{
  "n_layer": 11,
  "experts_per_token": 3,
  "router_score": "softmax",
  "balance_loss": 0.0078,
  "router_noise": 0.3,
  "norm_eps": 1e-05,
  "tie_embeddings": false,
  "optimizer": "soap_variant",
  "lr": 0.00201,
  "batch_tokens": [32768, 65536, 98304],
  "seq_len": 512,
  "train_tokens": 594500000,
  "steps": 9538,
  "dataset": "wikipedia_en"
}
Below are experts of layer 2 (counted from 0) of a mixture-of-experts language model. Rows are named router (the router's row for the expert), gate (a neuron's input weights, with its number), up (a neuron's input weights, with its number) and show model dimensions 192-255. Each number is 50 + 15 x the weight over its row's rms, rounded and kept within 0 to 99.
After each expert's rows: "comes after" lists some tokens at least twice as common just before its tokens as in all text; "gets" lists some tokens that make up at least twice as much of what it gets as of all text. This comes from a sample of Wikipedia text that the model never trained on. Tokens count by the router's weight.

# expert 1
router:62 58 63 52 54 59 73 53 28 60 28 49 40 45 66 35 65 43 73 73 77 58 57 63 64 38 66 42 43 47 38 57 24 41 33 63 75 21 36 71 35 51 56 83 77 50 61 50 69 50 59 46 60 57 44 74 29 62 61 25 33 23 57 44
gate0:21 56 52 55 56 38 46 57 49 39 45 71 58 43 44 34 59 39 58 57 60 78 45 73 67 47 30 62 36 51 46 35 45 59 34 51 46 70 48 44 33 49 52 47 66 69 48 59 81 51 62 38 54 60 31 73 60 55 78 38 58 36 49 55
up0:59 54 40 70 90 77 52 53 64 70 74 48 76 36 72 32 38 55 50 41 20 33 52 20 63 63 59 73 76 69 64 28 60 25 51 57 31 76 50 38 58 51 57 51 77 59 27 67 72 31 73 57 31 33 29 38 41 34 58 38 53 61 38 38
gate1:27 43 35 60 22 39 73 29 54 43 33 24 59 52 51 48 49 57 51 36 40 40 50 48 31 52 47 56 69 47 48 60 37 27 50 37 48 56 46 38 21 61 90 52 52 65 39 43 76 57 48 48 49 46 43 50 80 58 53 41 59 81 63 45
up1:53 38 50 50 56 32 61 36 83 22 62 50 64 33 45 46 57 48 52 52 43 43 20 56 56 72 42 43 58 34 75 58 43 73 75 46 26 51 46 30 69 55 48 28 36 49 50 52 27 81 65 81 51 51 31 42 51 48 50 39 50 65 57 85
gate2:56 49 87 56 21 39 52 75 51 65 54 48 69 29 49 58 21 54 50 42 20 89 44 66 75 55 61 42 55 35 29 30 51 54 45 75 69 20 58 52 51 65 56 34 37 29 44 41 41 41 26 36 39 37 68 45 49 74 36 48 40 29 34 25
up2:34 55 30 79 42 63 42 39 38 72 26 37 52 39 76 37 45 44 64 81 83 72 77 29 47 61 67 67 50 47 77 44 45 69 41 49 25 64 65 70 52 66 49 55 40 26 55 57 74 55 48 60 59 63 43 25 40 83 52 35 29 16 71 58
gate3:67 49 45 42 53 51 50 38 65 36 48 68 32 45 54 58 46 43 72 36 32 52 57 40 22 43 54 34 46 35 33 97 43 17 16 43 75 65 39 78 45 56 49 62 59 75 46 75 43 75 53 28 40 49 05 39 57 63 76 60 49 72 52 35
up3:48 65 54 61 47 23 36 56 42 59 58 24 40 54 29 54 33 33 57 43 68 63 54 57 62 53 31 45 30 59 52 61 42 40 46 66 37 58 70 21 49 70 50 60 34 44 72 52 43 43 49 31 64 63 47 62 63 20 35 40 49 34 46 48
comes after: " the", " of", " in", " The", " a", " to"
gets: " the", " a", " to", " The", "'s", " his"

# expert 14
router:64 58 70 53 65 56 49 63 60 60 44 94 70 51 46 49 78 31 35 49 45 61 50 33 46 30 49 47 59 61 78 46 43 67 70 67 71 55 38 81 33 77 62 46 32 22 54 45 27 51 28 27 51 60 61 76 48 58 56 64 36 43 77 61
gate3:38 60 74 72 58 65 58 42 74 48 48 64 72 63 57 71 62 44 65 63 67 61 42 53 63 12 57 78 49 46 13 66 46 41 40 30 70 52 60 62 37 47 37 63 29 36 21 40 41 62 44 56 29 54 64 59 44 48 41 74 24 73 35 42
up3:64 42 11 55 62 64 57 75 54 53 45 38 47 70 43 43 61 55 37 33 41 53 51 30 36 47 58 62 45 49 53 38 49 60 45 52 69 57 45 43 59 83 08 67 46 59 60 43 45 40 66 65 49 36 54 29 49 59 65 38 45 60 53 35
gate4:25 41 42 38 47 34 69 49 45 49 40 78 58 49 48 57 70 42 34 78 69 69 53 54 58 09 80 36 50 32 78 41 56 64 55 75 43 40 16 60 28 44 54 40 61 46 70 60 58 62 42 54 49 62 52 45 33 54 79 35 71 45 70 60
up4:46 75 63 32 58 50 33 44 52 60 43 77 52 56 58 45 76 35 41 47 41 45 55 59 79 48 46 64 39 26 73 42 50 48 30 58 66 36 55 42 65 22 50 45 69 22 28 57 54 39 49 45 64 24 24 31 41 59 56 48 41 76 68 38
gate5:73 39 31 66 63 49 34 45 61 77 58 58 64 77 41 66 16 38 75 40 58 58 53 44 67 19 44 54 40 45 39 27 66 26 40 61 66 40 63 49 61 39 23 53 63 51 53 55 21 40 41 56 46 57 35 52 46 56 39 57 47 51 50 35
up5:20 51 64 69 42 57 17 54 41 30 29 51 32 23 50 51 64 31 62 39 49 63 55 61 49 39 64 48 53 59 18 39 42 54 44 44 49 34 43 56 47 35 81 59 39 71 44 38 35 61 52 57 69 61 60 54 58 66 81 55 50 42 51 40
gate6:62 51 46 49 42 20 81 74 36 56 52 36 61 33 44 55 69 41 44 38 43 79 60 64 56 78 79 81 69 68 13 46 51 58 41 58 52 80 60 29 51 53 20 67 38 63 40 63 39 41 56 54 58 45 40 48 69 65 33 50 53 42 66 53
up6:62 52 46 30 42 65 54 42 40 31 63 55 32 62 56 70 45 23 19 46 37 37 47 39 75 41 55 49 28 66 49 68 54 47 41 32 56 69 52 48 99 43 33 27 28 42 45 58 48 48 81 43 51 48 62 48 24 72 34 66 19 13 38 35
comes after: "20", "19", "18", "–", "ed", "10"
gets: " in", "ed", " for", "1", " at", "ated"

# expert 3
router:50 49 48 41 62 36 57 67 26 57 67 32 37 59 69 45 65 42 51 61 55 23 37 43 66 80 34 44 64 35 71 17 60 37 41 15 62 61 59 36 71 37 51 60 58 23 54 30 75 49 34 45 45 60 46 81 27 55 29 39 52 58 32 47
gate3:16 52 38 38 17 63 42 46 68 49 58 56 30 74 50 55 46 51 70 48 52 64 56 67 54 30 57 35 41 32 55 48 45 46 21 32 33 61 37 73 36 13 39 40 53 34 59 66 62 51 46 61 60 27 35 31 16 52 38 46 52 43 50 71
up3:43 55 43 57 60 62 55 68 57 81 41 62 30 34 45 39 43 59 56 86 40 42 46 71 44 74 34 45 81 39 43 34 62 42 46 51 58 46 54 29 40 22 52 31 36 46 50 73 55 43 40 53 58 44 30 63 44 30 43 64 68 46 67 56
gate4:45 49 69 34 25 39 54 46 42 50 57 51 63 45 59 61 33 57 53 32 43 74 31 36 58 56 76 33 29 57 55 48 52 52 46 70 58 42 51 58 48 35 50 31 60 70 58 59 68 51 58 34 59 50 18 68 43 50 46 37 82 67 44 62
up4:63 32 54 77 40 41 57 36 55 31 38 63 57 60 49 36 36 67 45 71 34 23 56 49 38 36 62 38 64 35 71 27 63 54 42 33 52 63 40 47 40 59 83 55 36 61 56 57 28 50 27 50 54 41 65 34 44 58 56 56 46 62 65 49
gate5:66 44 68 38 51 57 59 54 55 57 34 65 60 52 02 44 56 61 54 74 52 44 54 61 53 41 60 76 55 44 25 21 50 24 28 45 71 45 59 59 34 13 49 55 54 73 39 63 37 72 44 47 62 28 79 72 52 54 51 41 51 75 55 45
up5:23 43 29 65 29 52 42 36 39 51 36 51 45 41 20 48 55 42 38 68 36 38 52 18 37 58 76 44 57 60 61 53 44 46 40 31 54 55 61 66 60 47 59 77 52 85 43 63 22 69 54 60 37 53 44 52 45 64 52 34 33 78 24 44
gate6:55 39 35 63 48 28 36 42 53 43 55 15 58 43 37 47 64 49 38 66 55 60 43 59 40 35 54 46 29 60 46 27 47 45 33 52 38 56 30 45 52 69 39 25 64 19 28 20 34 48 40 42 55 53 57 35 43 31 33 61 62 59 53 39
up6:66 74 85 64 49 60 32 60 57 50 38 52 33 36 45 37 56 40 46 39 37 62 48 32 50 37 60 63 71 56 51 87 56 73 61 62 50 25 63 42 68 32 59 72 32 58 42 66 48 57 35 86 41 29 44 53 48 77 54 49 30 18 56 73
comes after: " ", " |", "|", "ro", " O", ";"
gets: " ", "19", "20", "2", "3", "ro"

# expert 5
router:44 28 77 59 43 79 56 60 29 60 49 81 50 42 36 60 21 53 64 67 54 35 47 51 37 72 72 55 47 81 26 55 43 47 36 45 68 24 50 60 57 51 59 45 80 58 52 75 35 55 74 51 60 59 55 51 41 41 54 39 65 48 32 48
gate0:41 31 48 23 49 46 70 56 62 59 47 53 49 25 57 47 53 49 61 43 34 50 57 38 56 33 65 31 68 18 54 36 60 39 25 59 60 67 76 66 52 57 52 67 74 32 62 52 69 69 55 63 39 63 47 80 59 35 56 24 45 65 57 32
up0:70 36 49 56 68 57 36 37 44 45 26 30 63 31 49 59 27 57 17 60 59 41 74 52 46 74 44 70 41 54 31 75 49 57 80 59 57 56 07 68 27 71 49 19 47 69 35 38 59 51 25 71 45 49 64 27 55 77 48 61 53 54 59 62
gate1:65 24 49 74 55 65 65 29 55 36 49 30 25 44 42 51 44 48 36 65 69 29 28 28 53 44 44 43 38 39 19 43 47 48 44 57 61 25 40 42 42 56 24 81 64 57 29 45 37 78 54 38 29 53 65 25 45 76 48 67 48 65 26 38
up1:60 10 73 54 42 55 48 49 29 80 47 41 56 51 45 55 44 31 36 65 50 45 40 44 73 43 63 73 42 42 57 22 83 57 75 32 54 46 61 42 53 38 38 64 22 41 29 44 50 81 50 35 47 50 58 50 37 66 38 49 33 63 29 65
gate2:45 29 55 30 69 59 43 62 24 54 51 65 44 39 51 19 45 70 60 61 59 28 37 64 48 63 36 62 38 93 56 58 49 46 48 35 45 49 36 44 54 43 88 52 64 67 36 66 48 67 59 44 48 69 45 43 31 72 43 38 55 51 42 55
up2:49 68 58 49 60 35 57 48 61 19 46 82 26 50 44 54 44 69 88 35 41 28 13 37 79 26 30 50 54 46 47 45 77 40 54 56 82 32 55 45 37 55 45 40 45 40 59 26 52 76 53 74 24 59 55 77 51 59 51 24 57 84 46 55
gate3:65 61 74 56 46 31 74 45 52 61 32 73 60 43 40 55 63 44 36 18 43 57 24 28 45 59 74 55 30 63 51 36 43 69 33 51 52 40 53 36 32 66 56 50 48 03 24 74 14 38 59 43 55 69 45 48 34 44 34 79 35 31 41 49
up3:39 41 23 60 72 59 41 36 80 60 70 17 44 60 58 29 55 52 68 51 57 45 54 55 56 67 28 52 45 44 60 43 76 54 58 63 45 49 34 53 43 64 26 40 49 50 59 41 52 39 11 45 55 61 67 58 53 46 64 44 44 33 30 49
comes after: " |", " D", " L", "-", " G", ":"
gets: " L", " B", " S", " D", " C", " G"

# expert 7
router:53 63 33 57 46 72 29 49 44 65 44 36 52 65 59 35 36 47 39 58 54 49 23 31 37 34 39 71 88 53 61 55 25 46 34 38 67 67 45 34 51 51 56 31 22 44 44 54 63 35 47 48 39 79 67 36 34 45 65 67 57 32 66 53
gate3:38 62 69 30 08 81 64 50 60 14 57 61 50 68 45 48 51 41 51 46 36 37 51 70 69 54 35 24 69 65 61 59 45 52 58 44 40 50 59 41 55 41 69 63 39 60 56 55 20 54 67 63 39 38 65 78 58 78 41 71 52 56 60 54
up3:57 67 62 66 68 60 28 37 25 70 57 24 37 00 39 52 57 76 53 37 42 41 47 29 71 56 76 72 57 50 40 35 36 34 24 33 46 40 34 53 62 45 37 24 64 42 54 36 45 59 41 54 44 56 63 48 43 25 76 16 50 39 51 53
gate4:37 56 79 26 61 59 47 75 66 36 27 26 44 36 73 28 46 59 39 53 40 48 22 67 49 39 21 66 63 27 37 59 28 45 23 43 58 33 70 65 48 29 49 51 36 42 51 46 57 70 43 73 53 54 64 54 60 53 57 42 57 41 33 40
up4:54 60 63 50 60 52 46 67 53 73 34 39 35 41 71 62 55 54 55 32 43 73 22 34 54 40 12 55 54 37 31 63 21 43 37 72 49 28 51 58 74 44 50 41 40 41 44 20 58 48 61 58 49 66 62 68 67 53 66 42 47 40 29 55
gate5:49 28 77 76 52 46 27 58 53 49 38 86 48 51 45 51 51 27 30 51 51 54 44 16 32 51 94 64 35 46 43 67 58 77 62 55 16 55 34 38 36 51 46 65 18 48 68 64 53 49 50 53 55 39 61 51 29 25 54 74 57 26 76 25
up5:21 79 21 73 52 79 43 47 50 33 59 60 87 41 41 51 30 57 53 59 61 35 68 49 57 59 35 41 70 63 55 42 70 36 40 42 55 53 51 62 38 37 62 39 62 66 26 37 25 49 67 70 36 25 62 55 75 60 54 63 52 69 40 38
gate6:32 45 63 49 65 49 50 38 40 22 46 34 45 31 79 60 56 54 26 40 78 42 79 43 45 27 33 72 47 41 51 22 65 59 41 68 54 49 47 39 48 54 56 51 59 76 62 87 50 56 74 49 39 66 57 58 45 56 51 35 62 43 75 58
up6:43 44 50 49 50 56 65 46 41 42 48 48 61 42 47 36 46 45 50 00 61 10 59 59 59 48 70 43 58 24 28 57 34 64 39 53 32 52 36 19 50 76 65 64 65 47 44 55 32 64 70 54 22 52 28 55 53 56 68 43 44 22 95 40
comes after: " |", " ", " was", " (", "|", " is"
gets: " ", " (", " was", " is", " on", "20"